config = dict(
    n_layer=20,
    d_model=128,
    n_experts=96,
    experts_per_token=4,
    d_expert=32,
    d_shared_expert=0,
    activation='swiglu',
    moe_layers=[1, 2, 3, 4, 5, 6, 7, 8, 9, 10, 11, 12, 13, 14, 15, 16, 17, 18, 19],
    router_score='sigmoid',
    normalize_top_k=True,
    routed_scale=1.0,
    balance_loss=0.000382,
    balance_bias=True,
    n_groups=4,
    groups_per_token=2,
    init_std_router=0.00851,
    lr_router=0.00102,
    vocab_size=2048,
    norm='rmsnorm',
    norm_eps=1e-05,
    tie_embeddings=False,
    optimizer='muon',
    lr=0.00724,
    beta1=0.93,
    grad_clip=1.0,
    batch_tokens=131072,
    seq_len=512,
    train_tokens=701400000,
    steps=5352,
    dataset='wikipedia_en',
)
Below are experts of layer 17 (counted from 0) of a mixture-of-experts language model. Rows are named router (the router's row for the expert) and show model dimensions 0-127. Each number is 50 + 10 x the weight over its row's rms, rounded and kept within 0 to 99.
Before each expert's rows: a language model's description of what the expert responds to. This comes from a sample of Wikipedia text that the model never trained on.

# expert 51
Description: Numbers, colons, semicolons, pipes and connectives inside tables, stat lines and math, e.g. "2 TD", "R:", "&", angle brackets.
router:42 38 36 62 57 57 58 32 55 52 45 59 49 50 64 41 55 55 48 56 61 52 34 46 72 48 26 42 47 47 71 56 37 46 42 44 48 43 57 31 44 40 48 55 54 50 45 50 54 65 56 51 35 34 39 44 53 47 31 37 59 35 52 58 60 78 56 56 60 41 50 71 45 54 57 29 45 55 60 46 37 53 45 66 43 59 62 33 44 38 42 61 54 39 53 67 54 69 56 46 35 59 45 64 48 43 45 50 40 65 50 41 46 60 44 33 52 49 39 47 63 57 40 50 49 56 48 48

# expert 9
Description: Vowel-ending word pieces inside or ending foreign personal and place names, such as Francis-ca, Patriz-ia, Gianlu-ca, Azerbai-ja-n, Gree-ce.
router:38 40 43 70 54 65 59 49 39 52 44 62 30 54 59 39 46 39 48 58 68 63 41 51 63 47 46 59 40 59 75 71 52 45 41 49 59 51 53 47 55 56 54 63 70 48 33 43 53 62 50 49 30 44 44 42 38 46 49 42 55 41 64 47 50 70 56 47 49 55 49 65 36 67 60 35 43 52 67 58 40 44 41 44 34 54 33 48 65 47 62 57 41 50 46 49 45 59 35 32 52 51 45 43 46 62 53 40 46 65 56 50 43 63 41 47 54 60 54 50 47 41 46 45 56 65 69 68

# expert 8
Description: First pieces of longer words, often capitalized name starts, such as lo in Love, min in minutes, R in Rally, train.
router:29 28 43 62 52 57 50 56 42 51 44 68 51 45 44 56 69 37 69 62 52 48 50 44 47 58 41 54 46 42 49 55 33 45 49 63 42 53 69 38 60 40 50 66 60 64 55 49 62 53 48 50 45 38 47 53 40 48 40 57 47 29 42 41 66 50 52 50 50 48 51 45 50 60 55 43 50 60 70 46 33 45 51 51 47 41 63 52 63 40 60 50 35 57 59 83 44 72 56 38 42 41 46 62 44 38 40 47 44 56 66 57 41 50 53 27 44 44 44 49 52 62 39 47 53 63 69 49

# expert 2
Description: Digits, number pieces and percent signs in census statistics and data tables, plus comparison words like years, million, known, well.
router:45 58 40 68 65 66 66 38 43 43 25 53 40 45 46 48 48 59 56 55 64 42 33 50 46 56 46 56 42 46 60 55 48 46 49 46 43 58 53 43 63 23 62 59 48 36 39 41 50 40 55 38 45 42 45 44 47 71 48 39 44 48 42 45 53 60 73 64 66 42 53 55 55 55 59 32 25 63 71 46 42 59 54 33 54 57 37 45 44 48 49 50 43 59 79 49 53 53 54 44 48 57 45 53 67 44 48 58 44 55 45 55 36 43 47 34 42 57 40 52 38 46 41 39 46 52 68 57

# expert 30
Description: Inner pieces of words, often right after an initial S or s, such as S-c-ript, s-ch-edule, S-wi-ss, Tok-y-o.
router:39 46 38 55 45 46 78 42 38 56 38 61 38 30 55 52 56 37 61 68 55 51 50 52 55 51 45 54 49 30 45 45 38 65 57 59 48 60 55 36 46 50 47 74 54 40 47 35 54 51 58 40 35 40 44 37 52 40 31 48 50 45 51 37 54 66 66 60 49 61 49 49 62 48 50 36 38 53 66 45 40 44 51 59 50 42 50 38 68 53 57 47 31 57 57 57 34 67 47 32 50 63 42 66 54 62 48 56 46 57 37 47 49 64 56 43 42 61 57 47 54 35 42 55 51 62 58 72

# expert 46
Description: Final plural or suffix pieces closing nouns, like -s, -ies, -ation, -ment (discoveries, controversies, shows), usually followed by punctuation or of.
router:39 35 43 56 56 58 69 48 51 63 41 58 38 41 64 44 74 55 62 67 53 45 53 33 55 63 43 50 30 39 69 62 51 56 33 63 42 46 51 55 57 39 64 53 56 35 47 41 58 44 50 49 45 37 30 32 41 61 44 50 41 48 42 33 61 71 52 52 50 46 42 55 56 67 62 54 34 48 57 50 53 63 39 52 50 46 39 49 51 43 64 48 45 38 64 60 46 51 41 51 50 41 54 52 45 54 44 52 55 68 59 46 33 54 60 37 26 71 49 43 39 52 59 46 49 58 59 61

# expert 26
Description: Letter pieces inside proper names, often foreign place or person names, such as Pa-le-o, Mo-z-ambique, Bo-ri-s, Ma-d-rid.
router:43 51 41 58 53 52 52 39 46 64 43 60 47 35 53 36 50 40 54 64 60 51 48 56 58 52 44 52 40 34 56 50 49 61 36 52 59 53 59 31 73 44 41 62 71 40 48 51 44 50 43 38 43 42 41 30 57 69 44 52 55 35 58 34 67 62 55 63 54 53 32 64 54 61 54 34 29 65 68 55 34 42 51 47 28 45 56 49 53 48 52 60 41 38 45 64 45 47 47 28 56 46 57 58 58 48 72 55 50 68 52 56 59 50 38 51 38 56 42 65 57 56 38 51 51 47 56 60

# expert 25
Description: En dashes, cell bars and punctuation in sports scores and date ranges, plus years, such as 7–5, –0, UTC-6, 2024.
router:38 57 40 55 52 74 49 36 43 55 45 61 49 46 53 58 58 54 50 68 64 42 46 36 63 68 47 53 51 55 46 64 45 35 44 53 47 46 73 31 56 44 52 63 55 39 50 55 44 69 70 48 39 39 38 35 46 60 50 42 47 42 54 44 37 57 52 58 64 45 44 49 60 67 66 39 48 59 68 31 41 57 40 55 46 47 57 45 54 35 47 73 49 45 68 64 39 69 56 30 46 58 32 50 48 53 57 37 49 54 49 57 55 62 49 50 47 50 46 62 37 55 33 46 61 56 51 50

# expert 54
Description: Commas after names, places and dates before and, which, but, who, such as University of California, Berkeley, 2013, through.
router:52 48 48 69 55 61 68 53 45 62 36 62 41 50 58 33 48 48 68 58 58 59 55 33 69 59 46 62 37 33 61 59 50 40 38 56 58 57 45 40 57 29 67 63 45 44 34 51 46 37 53 47 33 42 39 54 63 48 46 35 59 39 49 46 63 48 55 45 58 45 52 54 49 70 73 36 51 73 63 42 49 51 39 68 34 65 48 41 60 41 51 59 31 51 51 58 50 55 48 52 35 49 50 58 40 58 52 55 54 56 58 37 49 48 61 44 46 54 44 65 55 42 40 42 49 53 70 47

# expert 37
Description: Line-initial table bars and list dashes, sentence-final periods before line breaks, and section headings == in tables and lists.
router:50 44 32 47 55 80 51 35 67 54 38 56 35 30 54 45 55 48 66 56 52 53 37 62 64 45 35 59 35 44 69 59 44 42 41 51 45 60 62 43 55 50 46 51 54 55 59 45 51 57 58 42 21 47 47 36 47 49 46 56 46 47 59 54 50 59 62 62 45 59 53 59 53 66 57 38 46 75 63 48 30 49 47 61 47 50 27 40 47 54 37 60 47 56 59 58 56 64 46 41 42 42 41 61 64 67 46 56 49 52 46 57 65 62 43 53 49 58 43 60 35 54 48 40 53 58 63 58

# expert 23
Description: Last token of team, competition, institution and place names, such as Cup, League, Championship, shire, College; also closing quotes and parentheses.
router:46 36 47 72 50 69 52 49 34 67 42 73 36 47 58 30 53 48 69 54 68 54 45 43 53 68 44 62 47 38 57 66 38 39 29 65 56 50 62 40 47 44 53 57 62 41 44 46 50 46 48 49 39 46 27 48 63 50 37 39 51 47 47 49 48 52 67 39 40 56 34 57 60 64 59 51 46 62 63 38 55 63 39 67 47 45 39 50 63 38 63 56 46 52 61 57 54 63 35 49 32 44 41 57 40 52 40 38 53 48 55 37 49 43 36 52 48 53 42 65 54 45 46 43 53 55 53 53

# expert 49
Description: Determiners before a noun phrase, mainly a, plus his, their, this, several, and numbers, such as "has a son".
router:33 28 41 67 59 66 60 48 65 64 41 56 41 54 56 37 56 45 43 61 51 64 39 43 65 32 48 52 49 46 45 59 41 52 54 65 44 65 56 37 42 41 46 55 61 29 46 44 61 55 40 42 49 27 16 53 58 47 56 43 57 35 48 44 51 59 56 60 50 54 57 46 50 75 52 54 42 62 58 46 35 52 46 52 37 44 47 37 56 37 44 63 48 48 49 60 47 60 27 42 46 50 51 55 52 51 59 36 46 44 54 54 49 60 31 49 44 71 37 50 48 58 48 35 49 54 60 54

# expert 39
Description: Content-word starts in biographical prose about roles and careers, e.g. creat-ion, collect-or, as a goalkeeper, served as, became, president.
router:46 48 37 52 78 50 49 47 50 73 51 52 51 51 49 41 50 47 57 58 61 35 58 49 73 66 50 64 38 35 61 53 46 50 44 67 58 60 63 48 60 40 49 61 56 33 54 45 52 55 43 36 45 51 26 43 43 60 58 75 76 39 52 42 53 59 60 54 64 55 44 59 60 54 50 43 52 60 65 48 46 48 56 54 59 55 52 19 58 38 70 55 44 49 50 64 44 53 51 49 47 47 50 65 49 51 45 55 31 60 41 43 50 50 59 36 35 59 45 58 40 53 43 55 61 62 59 56

# expert 20
Description: Prepositions and modal verbs after verbs or nouns, such as to, on, for, with, by, can, would, may.
router:38 42 34 61 42 55 52 40 68 59 41 59 57 54 68 61 49 46 50 62 55 44 41 52 71 48 37 57 44 40 66 60 35 49 42 63 52 42 56 45 58 34 62 72 46 51 41 40 50 51 51 49 35 40 19 46 42 50 29 55 52 39 70 38 45 64 56 53 46 66 50 52 68 43 63 41 38 52 58 51 38 38 48 42 51 56 44 41 51 46 50 70 43 38 64 57 50 59 46 52 63 64 38 52 69 45 62 49 38 50 52 36 52 36 40 45 56 50 42 55 49 46 37 47 65 53 57 56

# expert 13
Description: The letter s and plural or suffix endings inside or at the end of words, such as exten-s-ions, Honour-s, -ies, -les, -ations.
router:33 35 41 55 69 61 65 42 37 48 37 64 49 42 69 51 57 53 55 53 67 41 55 41 60 51 41 32 49 41 62 47 49 64 46 61 44 64 58 48 45 51 59 69 56 33 45 39 56 47 49 62 42 43 26 42 48 45 51 59 41 50 46 60 51 55 52 53 59 51 33 59 53 55 48 55 50 59 71 36 31 39 22 59 34 39 45 30 52 38 54 46 47 41 57 51 47 52 45 37 45 60 37 56 49 61 53 57 49 63 50 33 51 36 49 46 52 60 43 46 44 47 55 48 62 61 74 64

# expert 21
Description: Opening parentheses, quotation marks, slashes and hyphens joining names or terms, e.g. Bodø/Glimt, Hasse–Witt, Ina-Yoko, (VTO); also Mc, LaTeX braces.
router:51 50 45 62 71 62 49 47 44 53 53 70 44 42 44 33 63 44 53 47 65 49 49 53 77 58 49 41 33 50 48 56 39 28 37 43 53 45 44 48 51 37 45 67 72 43 59 45 56 42 61 45 27 40 36 45 48 49 38 51 47 37 67 52 61 56 57 52 56 35 54 55 61 50 56 50 44 57 61 44 51 44 43 64 45 66 48 39 65 52 49 59 42 59 73 58 46 58 40 30 39 60 52 44 52 44 50 40 36 75 35 38 33 51 44 41 50 60 41 48 44 52 51 41 40 54 62 56

# expert 24
Description: Second or third pieces of words beginning with c, co, d or de, such as c-amp-us, co-lo-nial, ad-ult, de-ter-mined.
router:36 43 43 56 67 73 54 40 55 74 41 64 38 37 52 53 54 49 64 55 62 62 50 35 61 47 42 44 60 44 69 52 43 39 55 43 58 54 54 45 61 43 56 63 48 62 45 45 47 48 42 56 57 34 46 31 49 53 44 55 42 25 50 33 41 59 60 65 51 60 60 62 69 57 63 54 37 57 76 42 39 41 49 44 40 37 58 44 42 43 45 58 46 57 51 59 67 53 42 36 59 62 58 66 56 57 55 51 37 53 46 46 32 54 55 55 45 50 43 58 53 44 57 33 57 63 59 61

# expert 28
Description: First token of a surname right after a given name in cast and player lists, such as Co-oper, R-hodes, Con-way, Mc, Sch.
router:40 44 47 72 75 44 46 46 39 47 44 67 30 43 55 44 54 49 54 63 73 45 52 57 53 57 51 56 29 36 52 55 50 56 39 64 56 37 60 44 50 51 68 66 60 40 53 53 55 45 61 35 30 47 25 49 54 48 58 51 46 41 59 43 51 60 60 38 54 46 62 57 55 51 53 41 38 54 68 45 42 41 49 59 38 44 53 41 51 36 49 64 36 55 57 66 59 53 40 35 41 54 33 53 50 61 49 53 47 59 53 49 36 50 50 46 48 52 29 47 57 45 41 17 38 43 59 56

# expert 18
Description: Opening capital letters or short capitalized pieces of proper names and abbreviations, such as U in U.S. and UTC, S in SR.
router:40 43 49 49 55 51 52 43 60 69 39 51 48 45 56 33 52 51 55 64 59 39 43 47 75 59 45 56 45 50 64 56 43 35 47 46 54 43 59 31 51 29 49 67 52 45 44 33 55 57 53 46 50 55 37 47 42 59 46 51 50 25 49 32 60 57 58 51 45 45 53 68 59 58 57 35 40 55 57 58 53 48 55 51 47 42 30 33 53 42 38 80 45 49 63 47 54 68 60 28 47 59 46 64 57 55 49 46 28 50 39 57 39 53 50 38 51 64 27 58 46 62 45 50 52 49 65 54

# expert 59
Description: Leading digits of years and numbers, such as 19 in 1992, 18 in 1861, plus ages, scores and counts in tables.
router:36 39 45 48 65 53 54 41 54 56 43 50 34 38 39 36 67 41 58 55 70 38 34 49 56 52 28 39 35 42 45 46 38 55 32 66 57 48 50 50 62 38 55 63 57 37 29 44 56 67 44 50 39 44 49 28 49 53 54 36 45 28 49 59 34 51 61 45 63 48 56 41 52 60 60 39 54 55 64 51 54 62 47 65 35 59 43 41 47 51 54 64 52 53 63 72 47 54 38 29 52 52 60 56 57 62 54 37 39 52 53 45 55 51 56 49 44 57 35 52 52 44 39 32 52 47 60 56

# expert 14
Description: Verbs and their inflectional endings in narrative prose, such as -ing, -ed, -es, said, moved, wrote, could.
router:41 37 38 54 42 48 58 55 61 49 47 63 51 31 60 49 61 41 50 59 66 32 38 37 62 53 35 43 44 47 65 42 41 48 48 70 62 56 52 45 54 36 55 58 62 46 40 47 59 49 35 44 41 34 37 45 34 60 28 50 54 35 66 40 43 55 49 44 62 36 60 56 38 60 67 46 37 66 63 35 41 43 21 44 53 60 50 28 54 39 54 55 42 36 63 49 51 57 45 51 52 53 42 46 58 65 47 39 46 63 42 40 39 54 39 51 45 44 49 51 50 62 40 46 51 54 59 64

# expert 6
Description: Word-start or mid-word pieces in lists and credits, often after a space or dash, such as Note, goal(s), amp(hibious), ba(ss).
router:30 38 50 41 44 61 64 33 59 57 49 51 44 41 60 35 59 51 61 51 61 40 48 53 64 67 54 56 41 38 50 47 33 47 36 59 56 49 64 49 72 46 45 64 54 52 57 57 64 61 54 39 45 39 41 58 42 43 53 39 49 48 61 47 61 68 52 67 66 44 33 48 40 58 57 45 42 64 72 48 49 48 54 60 49 52 48 55 51 43 51 70 45 48 59 72 69 55 40 32 33 44 47 58 54 54 58 36 47 56 29 44 55 42 34 44 29 63 42 54 65 45 46 48 46 54 52 57

# expert 15
Description: Pipe separators in Wikipedia tables, especially sports stat headers like W | L | PF, plus odd mid-word letters in rare words (A-g-riculture, Caenoga-s-tropoda).
router:27 43 45 59 54 61 53 30 40 57 49 61 47 47 59 51 58 43 56 58 57 56 41 33 54 51 39 59 35 42 47 64 45 55 58 50 50 59 53 31 53 46 43 50 60 35 50 37 64 55 58 52 44 32 43 35 47 43 26 53 56 30 57 46 58 58 61 49 46 57 50 66 49 67 56 44 39 67 78 38 43 51 32 52 55 66 29 52 50 39 48 56 44 70 53 80 46 61 46 38 36 49 46 53 47 46 47 49 57 62 48 35 47 48 44 48 57 35 48 48 32 49 52 52 56 50 52 58

# expert 36
Description: First syllable pieces of words after a space, such as re, de, pro, co, Ro, as in re-st, Ro-ck, mo-dified.
router:25 49 43 56 61 49 63 57 51 61 38 57 39 53 50 55 60 50 63 65 63 58 36 44 69 41 52 46 42 34 65 59 33 40 48 54 50 44 54 34 51 41 57 58 50 48 45 44 45 54 38 53 31 47 42 38 55 38 60 70 71 43 66 61 56 61 60 62 51 51 48 60 65 56 69 44 54 56 64 47 45 27 44 49 37 49 52 38 45 46 53 57 41 57 61 57 54 50 26 28 41 41 39 69 43 43 40 54 50 53 53 52 47 67 49 30 45 58 48 51 46 62 46 54 48 63 58 44

# expert 10
Description: Prepositions and articles following a noun or participle, mostly of, also for, to, from, against, into, between, as in "areas of specialization".
router:38 40 49 74 74 57 46 43 48 65 37 56 57 46 71 54 51 40 54 59 59 48 38 54 69 47 58 48 48 35 66 45 38 49 50 52 42 56 57 46 53 45 50 61 47 56 41 41 55 60 40 35 57 36 27 41 53 47 39 38 54 52 61 37 59 60 61 58 45 60 58 56 76 63 67 45 49 60 56 47 23 53 49 56 52 58 49 46 56 46 46 59 28 57 62 51 43 70 36 49 52 60 43 59 63 51 50 46 50 54 59 45 55 41 42 42 26 52 41 52 48 55 35 46 56 55 59 67

# expert 60
Description: Middle pieces of longer words after a first syllable, such as at-mo-sphere, in-va-sion, Un-fin-ished, Mun-ic-ipal.
router:33 39 49 50 51 63 66 60 53 70 42 65 35 39 45 51 58 52 70 59 66 45 47 47 62 44 49 40 41 49 76 56 31 60 41 52 64 48 64 47 62 53 61 52 68 59 37 44 47 58 54 44 57 33 42 31 55 51 60 54 50 45 47 54 56 61 65 60 45 56 37 55 45 76 50 39 48 52 70 49 53 44 37 56 53 70 54 45 61 48 46 55 25 47 52 53 56 55 54 23 49 61 58 53 63 48 48 32 47 47 51 46 58 51 52 47 43 58 52 50 47 44 52 55 48 52 69 68

# expert 3
Description: Full stops ending sentences, plus line breaks and == heading markers, usually before The, In or He; e.g. "spots.", "A&M.", "==Regulation==".
router:39 50 45 52 60 66 70 43 54 61 53 54 43 26 55 47 61 54 68 58 62 35 44 49 62 50 49 67 35 35 74 60 47 49 48 57 50 39 51 53 56 47 48 63 43 52 51 41 51 51 56 38 30 43 42 35 46 57 40 46 47 30 42 48 45 62 56 50 45 49 54 50 42 65 68 42 33 67 55 32 35 32 37 50 44 49 38 38 61 47 45 55 45 42 58 68 51 64 27 52 46 52 41 47 55 53 49 59 60 50 53 39 44 54 37 49 30 54 49 56 46 58 35 39 59 67 62 53

# expert 29
Description: First piece of capitalized personal names and words, often one or two letters, such as G in Garbi, Al, Li, Har, W in William.
router:38 50 50 49 69 53 40 58 58 50 33 60 47 39 53 45 72 50 47 51 60 36 63 45 64 41 42 62 44 43 46 54 56 50 46 53 49 48 65 39 62 40 47 61 40 33 56 35 59 45 53 38 49 44 34 33 54 60 53 38 52 41 46 30 59 52 62 55 64 59 47 58 58 59 50 30 41 46 63 34 40 58 51 55 52 46 60 29 59 47 42 74 22 47 49 55 39 53 44 30 38 47 61 46 59 62 45 57 47 62 51 54 38 39 41 48 38 54 51 39 47 50 32 41 47 51 66 67

# expert 52
Description: Place names and their inner pieces, such as Mex-ic-o, New Z-ea-land, United States, London, -shire, -ford, County.
router:48 40 55 55 53 45 72 45 42 54 54 54 36 49 58 37 55 51 67 71 67 36 40 58 62 48 38 65 45 34 68 50 28 50 44 51 60 44 65 27 43 48 38 68 58 30 40 55 53 44 60 43 45 39 43 42 53 49 41 35 55 52 51 54 57 45 64 58 48 57 40 59 64 63 59 39 52 52 77 52 47 44 39 46 42 41 31 35 64 51 44 58 35 50 66 60 38 59 57 37 49 57 51 50 49 55 52 47 59 55 47 53 55 55 39 45 44 48 41 58 39 36 42 50 53 60 66 63

# expert 34
Description: Capital or lowercase s starting a word, especially sentence-initial S (Some, Sam, Slovakia, squads), plus As/as and -os, -us endings.
router:34 46 34 62 59 68 48 32 41 59 55 51 52 33 69 60 50 57 56 42 68 40 57 41 63 52 50 53 36 47 55 55 45 59 26 60 40 52 55 39 58 38 57 62 51 47 50 35 53 60 49 50 49 52 23 41 40 78 57 52 50 45 49 50 59 51 56 54 57 35 44 53 46 51 55 47 48 51 63 38 31 36 41 65 41 51 48 42 52 48 62 58 55 53 56 60 50 58 42 31 38 58 39 69 57 49 60 50 50 66 38 40 48 56 52 50 40 66 27 54 43 63 52 37 57 49 70 50

# expert 63
Description: Commas and conjunctions joining clauses: and, but, which, where, when, while, who, that, e.g. "did not cause the delay but".
router:39 45 48 62 52 67 65 41 58 63 27 55 44 35 66 51 68 41 64 48 53 50 60 41 63 58 33 49 39 32 68 50 37 40 57 42 44 43 44 50 61 31 64 73 57 57 54 37 60 48 58 35 35 45 33 49 52 62 55 46 64 30 58 49 48 65 50 55 47 45 53 60 38 54 62 41 46 54 56 40 39 42 47 61 52 60 36 44 46 45 41 60 34 43 51 64 43 64 50 43 29 58 61 52 51 47 54 55 45 71 49 42 51 48 48 41 51 51 46 52 46 47 28 55 56 54 46 62

# expert 50
Description: Single letters, digits and foreign-script characters in codes, units, model names and call signs, such as 3DS, M5A, mm, KWYI.
router:45 25 30 60 57 48 68 38 45 59 48 66 42 40 60 22 50 58 61 66 64 53 38 34 66 65 46 43 43 52 52 56 47 52 50 67 37 48 58 41 63 38 57 49 47 57 49 48 48 64 57 46 44 44 50 48 48 54 54 60 67 44 59 50 60 68 68 52 57 47 62 69 54 58 50 47 44 54 62 52 51 53 56 57 61 63 50 51 56 58 52 56 58 37 55 79 53 62 35 28 43 48 47 49 58 55 57 45 54 60 46 45 35 50 35 40 49 46 29 57 51 53 43 41 54 62 55 67

# expert 0
Description: Digits, decimal points, currency signs and minus signs inside numbers, mostly in table cells and statistics, such as 1,434, −7, £.
router:30 42 38 56 50 64 64 46 56 60 39 66 35 48 43 33 70 50 64 59 64 28 43 54 51 45 41 52 40 50 53 57 54 43 36 42 44 50 56 44 66 39 47 65 44 43 34 48 49 55 46 42 42 41 42 29 42 60 42 43 47 53 58 46 42 61 45 42 56 48 58 56 57 73 55 47 44 51 60 49 47 57 49 48 39 46 50 44 53 45 59 65 57 45 70 58 61 66 37 29 55 68 52 72 65 73 54 56 39 54 49 38 54 62 44 35 39 61 36 41 52 45 43 41 40 58 57 50

# expert 43
Description: Capital O starting headings or names such as O(rders), O(hio), O(verview), plus role nouns like Minister, leader, director, member.
router:45 44 32 45 55 54 39 51 62 60 54 57 46 37 60 56 50 64 61 50 65 52 48 48 59 48 51 52 38 44 66 65 37 45 40 79 40 71 47 42 52 45 42 58 50 37 40 42 53 42 61 24 42 42 45 21 41 66 46 33 53 51 51 37 59 58 65 42 47 58 54 61 50 64 57 33 49 46 67 40 48 51 52 61 50 47 41 35 55 39 54 53 48 52 57 56 44 57 27 41 46 59 34 49 39 46 63 33 42 56 44 44 30 57 52 39 47 63 48 48 43 41 53 43 39 63 55 58

# expert 38
Description: Opening and middle pieces of Latinate words, especially comp, su, bu, vi, as in computing, component, distributed, discipline.
router:45 43 56 55 50 59 63 48 40 45 51 44 40 47 55 55 60 50 70 52 52 40 59 40 54 39 52 56 44 43 61 64 21 40 51 76 50 60 62 42 49 49 60 57 52 42 41 46 55 50 69 43 46 47 34 47 63 46 43 53 56 36 42 31 67 76 54 51 42 58 49 48 46 70 62 37 27 53 69 39 48 51 40 58 39 55 44 46 33 42 60 47 42 52 56 61 57 52 38 25 31 56 50 55 51 59 53 40 28 50 41 53 59 59 46 42 43 44 43 51 40 55 50 38 55 42 53 61

# expert 55
Description: Prepositions in, at, during, near, and word starts in-, at-, con- as in at(tempt), in(tricate), con(ditions).
router:41 52 45 54 47 49 56 58 58 57 40 54 45 44 60 54 73 45 63 58 79 44 62 52 61 43 43 42 50 37 54 43 28 53 38 55 52 52 61 41 55 56 56 47 61 51 42 30 59 46 45 53 40 22 41 45 44 59 46 56 71 41 53 47 46 46 52 65 48 51 63 48 53 50 61 39 40 70 64 44 41 49 46 60 28 45 41 55 51 29 47 64 43 43 69 54 54 52 55 41 48 60 53 77 61 57 56 50 43 59 45 52 51 41 44 44 47 49 38 46 38 56 43 50 51 61 82 47

# expert 35
Description: Subject pronouns and relative words starting a clause before a verb, such as he, she, it, who, which, and "The company".
router:37 33 43 59 53 62 55 57 46 49 34 76 35 30 73 42 73 48 71 68 50 57 45 34 48 55 47 41 32 40 67 57 25 45 40 48 50 38 61 40 47 52 58 59 54 43 58 51 58 61 46 46 53 52 45 42 54 64 52 40 65 31 56 49 53 63 48 48 55 42 55 52 57 57 61 49 44 55 61 46 34 44 44 58 54 44 41 54 54 41 65 64 50 43 66 62 44 52 41 47 35 54 56 46 42 55 55 40 46 56 36 40 55 55 54 45 52 70 49 55 42 42 23 50 45 52 49 54

# expert 58
Description: Middle syllables of ordinary English words after a consonant, like or, er, li, ar (Unincorp-or-ated, Creta-ce-ous, feath-er-weight).
router:48 36 45 58 55 68 52 45 44 55 35 56 57 31 57 50 61 52 75 64 62 48 57 53 55 50 36 57 42 60 56 48 45 31 47 58 40 63 74 56 57 35 49 62 49 53 43 53 46 48 41 56 26 43 50 39 53 55 49 55 56 30 55 41 54 61 63 44 53 55 37 59 55 57 60 37 48 59 70 37 43 38 45 38 34 43 54 51 47 34 48 63 41 55 61 49 59 48 53 33 52 47 54 46 45 45 67 38 47 53 59 47 35 55 57 46 31 58 45 56 48 45 36 33 47 61 63 77

# expert 22
Description: Word-starting prefixes like un-, Trans-, self- (unknown, units, uncertain), plus LaTeX symbols such as backslash, braces, ^, and dollar signs.
router:43 47 54 48 54 44 55 50 51 53 32 75 37 43 50 36 67 63 54 46 69 46 52 57 57 51 40 50 43 36 64 69 31 46 51 43 41 43 54 49 57 49 47 49 44 50 47 32 46 73 42 33 39 43 32 45 52 57 51 49 48 27 63 50 66 57 49 57 59 48 65 59 52 60 56 60 46 54 63 39 47 45 51 60 47 50 62 37 57 49 45 53 51 36 62 66 52 66 54 32 39 54 34 50 46 51 43 46 36 55 42 48 45 55 54 21 52 61 33 49 44 64 37 33 51 60 62 64

# expert 47
Description: Middle pieces of verbs and nouns after prefixes like re, pro, such as duc, fer, mit, in reference, arrived, including.
router:31 32 43 50 67 69 61 50 51 49 38 53 46 48 43 53 50 49 84 63 67 35 46 40 57 42 42 56 50 55 67 62 46 55 45 58 58 58 59 46 61 42 53 63 49 53 38 45 51 52 71 43 49 39 46 42 49 56 46 51 67 26 56 46 37 63 49 57 51 53 42 47 53 71 71 47 38 55 67 37 42 47 45 59 38 40 39 32 60 30 55 51 28 56 46 48 62 55 48 47 47 60 47 52 48 51 56 32 45 57 39 47 37 49 59 52 47 53 44 43 55 43 47 42 47 57 68 62

# expert 11
Description: Thousands commas and decimal points inside numbers, line breaks in tables and lists, ordinal suffixes (6th), currency signs, month names.
router:38 47 39 50 51 61 51 59 60 51 32 54 37 58 58 40 71 45 64 45 64 55 55 48 65 52 41 62 33 36 58 55 44 49 51 55 43 76 52 37 58 38 45 57 48 51 48 57 55 61 54 58 42 39 35 48 46 67 36 56 64 35 50 57 53 61 65 62 69 54 52 63 56 60 55 53 37 59 63 47 45 54 53 53 37 51 50 45 47 32 36 64 47 55 63 67 54 55 43 34 42 62 36 70 51 61 66 37 53 53 58 41 61 44 62 51 40 49 45 56 44 54 52 32 67 71 56 48

# expert 27
Description: Past participle endings and past verbs after was/were/he, e.g. forc-ed, lower-ed, began, became, based, located.
router:48 46 30 47 68 52 52 52 55 54 37 52 28 29 55 42 53 47 53 59 74 38 58 49 62 60 39 62 39 52 49 59 45 43 55 63 66 71 61 41 44 35 52 58 50 37 40 62 52 53 43 55 33 35 41 27 62 60 43 40 60 38 58 40 38 56 52 63 44 54 43 48 45 63 62 52 54 69 64 50 32 38 47 63 55 52 53 36 69 47 51 58 25 48 59 58 50 46 51 50 52 65 53 54 69 57 50 54 48 61 52 38 47 56 46 46 41 53 48 60 64 58 48 41 48 47 64 54

# expert 48
Description: The word in, and In as a word start (in-cumbent, in-itially), plus a, during, his, her, per.
router:39 49 38 68 67 58 51 53 49 79 50 54 45 54 69 49 79 49 63 45 57 58 68 54 69 43 37 38 45 43 51 49 51 58 51 59 58 49 64 42 44 44 44 50 61 54 41 30 58 49 47 52 41 24 26 46 57 60 52 41 58 39 48 41 61 47 56 62 64 35 53 45 42 50 54 46 43 59 59 43 45 50 53 53 29 38 41 41 57 32 54 62 37 44 69 46 56 46 36 42 42 59 41 56 52 57 55 49 47 51 57 56 48 51 42 46 51 49 39 39 49 53 30 35 53 57 67 54

# expert 41
Description: First piece of capitalized names and words, such as H, K, Ch, New (York), and North or West before American, Western.
router:28 47 40 49 59 46 39 50 46 38 42 72 48 51 51 51 77 38 53 46 54 39 50 46 53 57 36 38 46 45 60 52 47 59 46 55 54 45 67 41 43 39 54 59 47 43 65 40 59 59 42 56 50 31 29 50 50 49 57 43 54 38 56 43 60 50 60 40 55 55 59 61 65 53 67 31 38 61 62 31 50 49 56 46 38 60 49 28 52 47 39 70 38 50 59 56 47 69 42 41 35 49 47 62 51 59 62 59 58 52 57 51 43 54 47 29 39 45 40 73 62 50 42 32 58 58 51 61

# expert 33
Description: Dashes in credit lists (Mark Walton – bass), pipes after names or header cells in tables, and parentheses before years.
router:48 46 40 59 56 60 43 45 50 65 37 52 43 32 67 49 59 46 47 69 64 58 43 57 54 48 47 67 43 34 55 75 47 38 28 65 60 53 54 30 50 55 48 64 57 50 49 51 54 54 46 57 35 32 52 44 52 41 55 48 61 43 67 51 43 62 57 54 55 48 43 57 51 65 70 42 55 59 63 46 35 50 50 67 36 58 33 36 39 42 48 60 40 51 60 53 51 53 54 48 48 44 56 52 46 57 37 56 40 73 39 35 56 61 46 49 45 52 22 51 62 54 42 36 46 57 65 57

# expert 56
Description: Bare spaces, hyphens in compounds like medium-range, and first letters of words after articles, such as c in census, cyclone.
router:42 50 43 65 50 45 63 47 62 51 36 62 45 31 51 50 66 44 61 49 66 40 55 55 59 47 51 59 47 50 49 71 44 32 34 47 43 50 57 48 61 41 59 50 60 56 42 39 33 46 46 42 41 36 40 35 58 45 31 44 52 40 60 40 47 53 68 46 52 48 45 50 52 63 57 56 54 70 62 38 45 39 43 51 53 68 39 38 60 44 61 63 46 59 57 52 50 64 48 20 46 54 38 57 60 59 43 56 43 44 46 46 48 42 48 59 45 79 43 53 29 31 39 45 61 61 58 48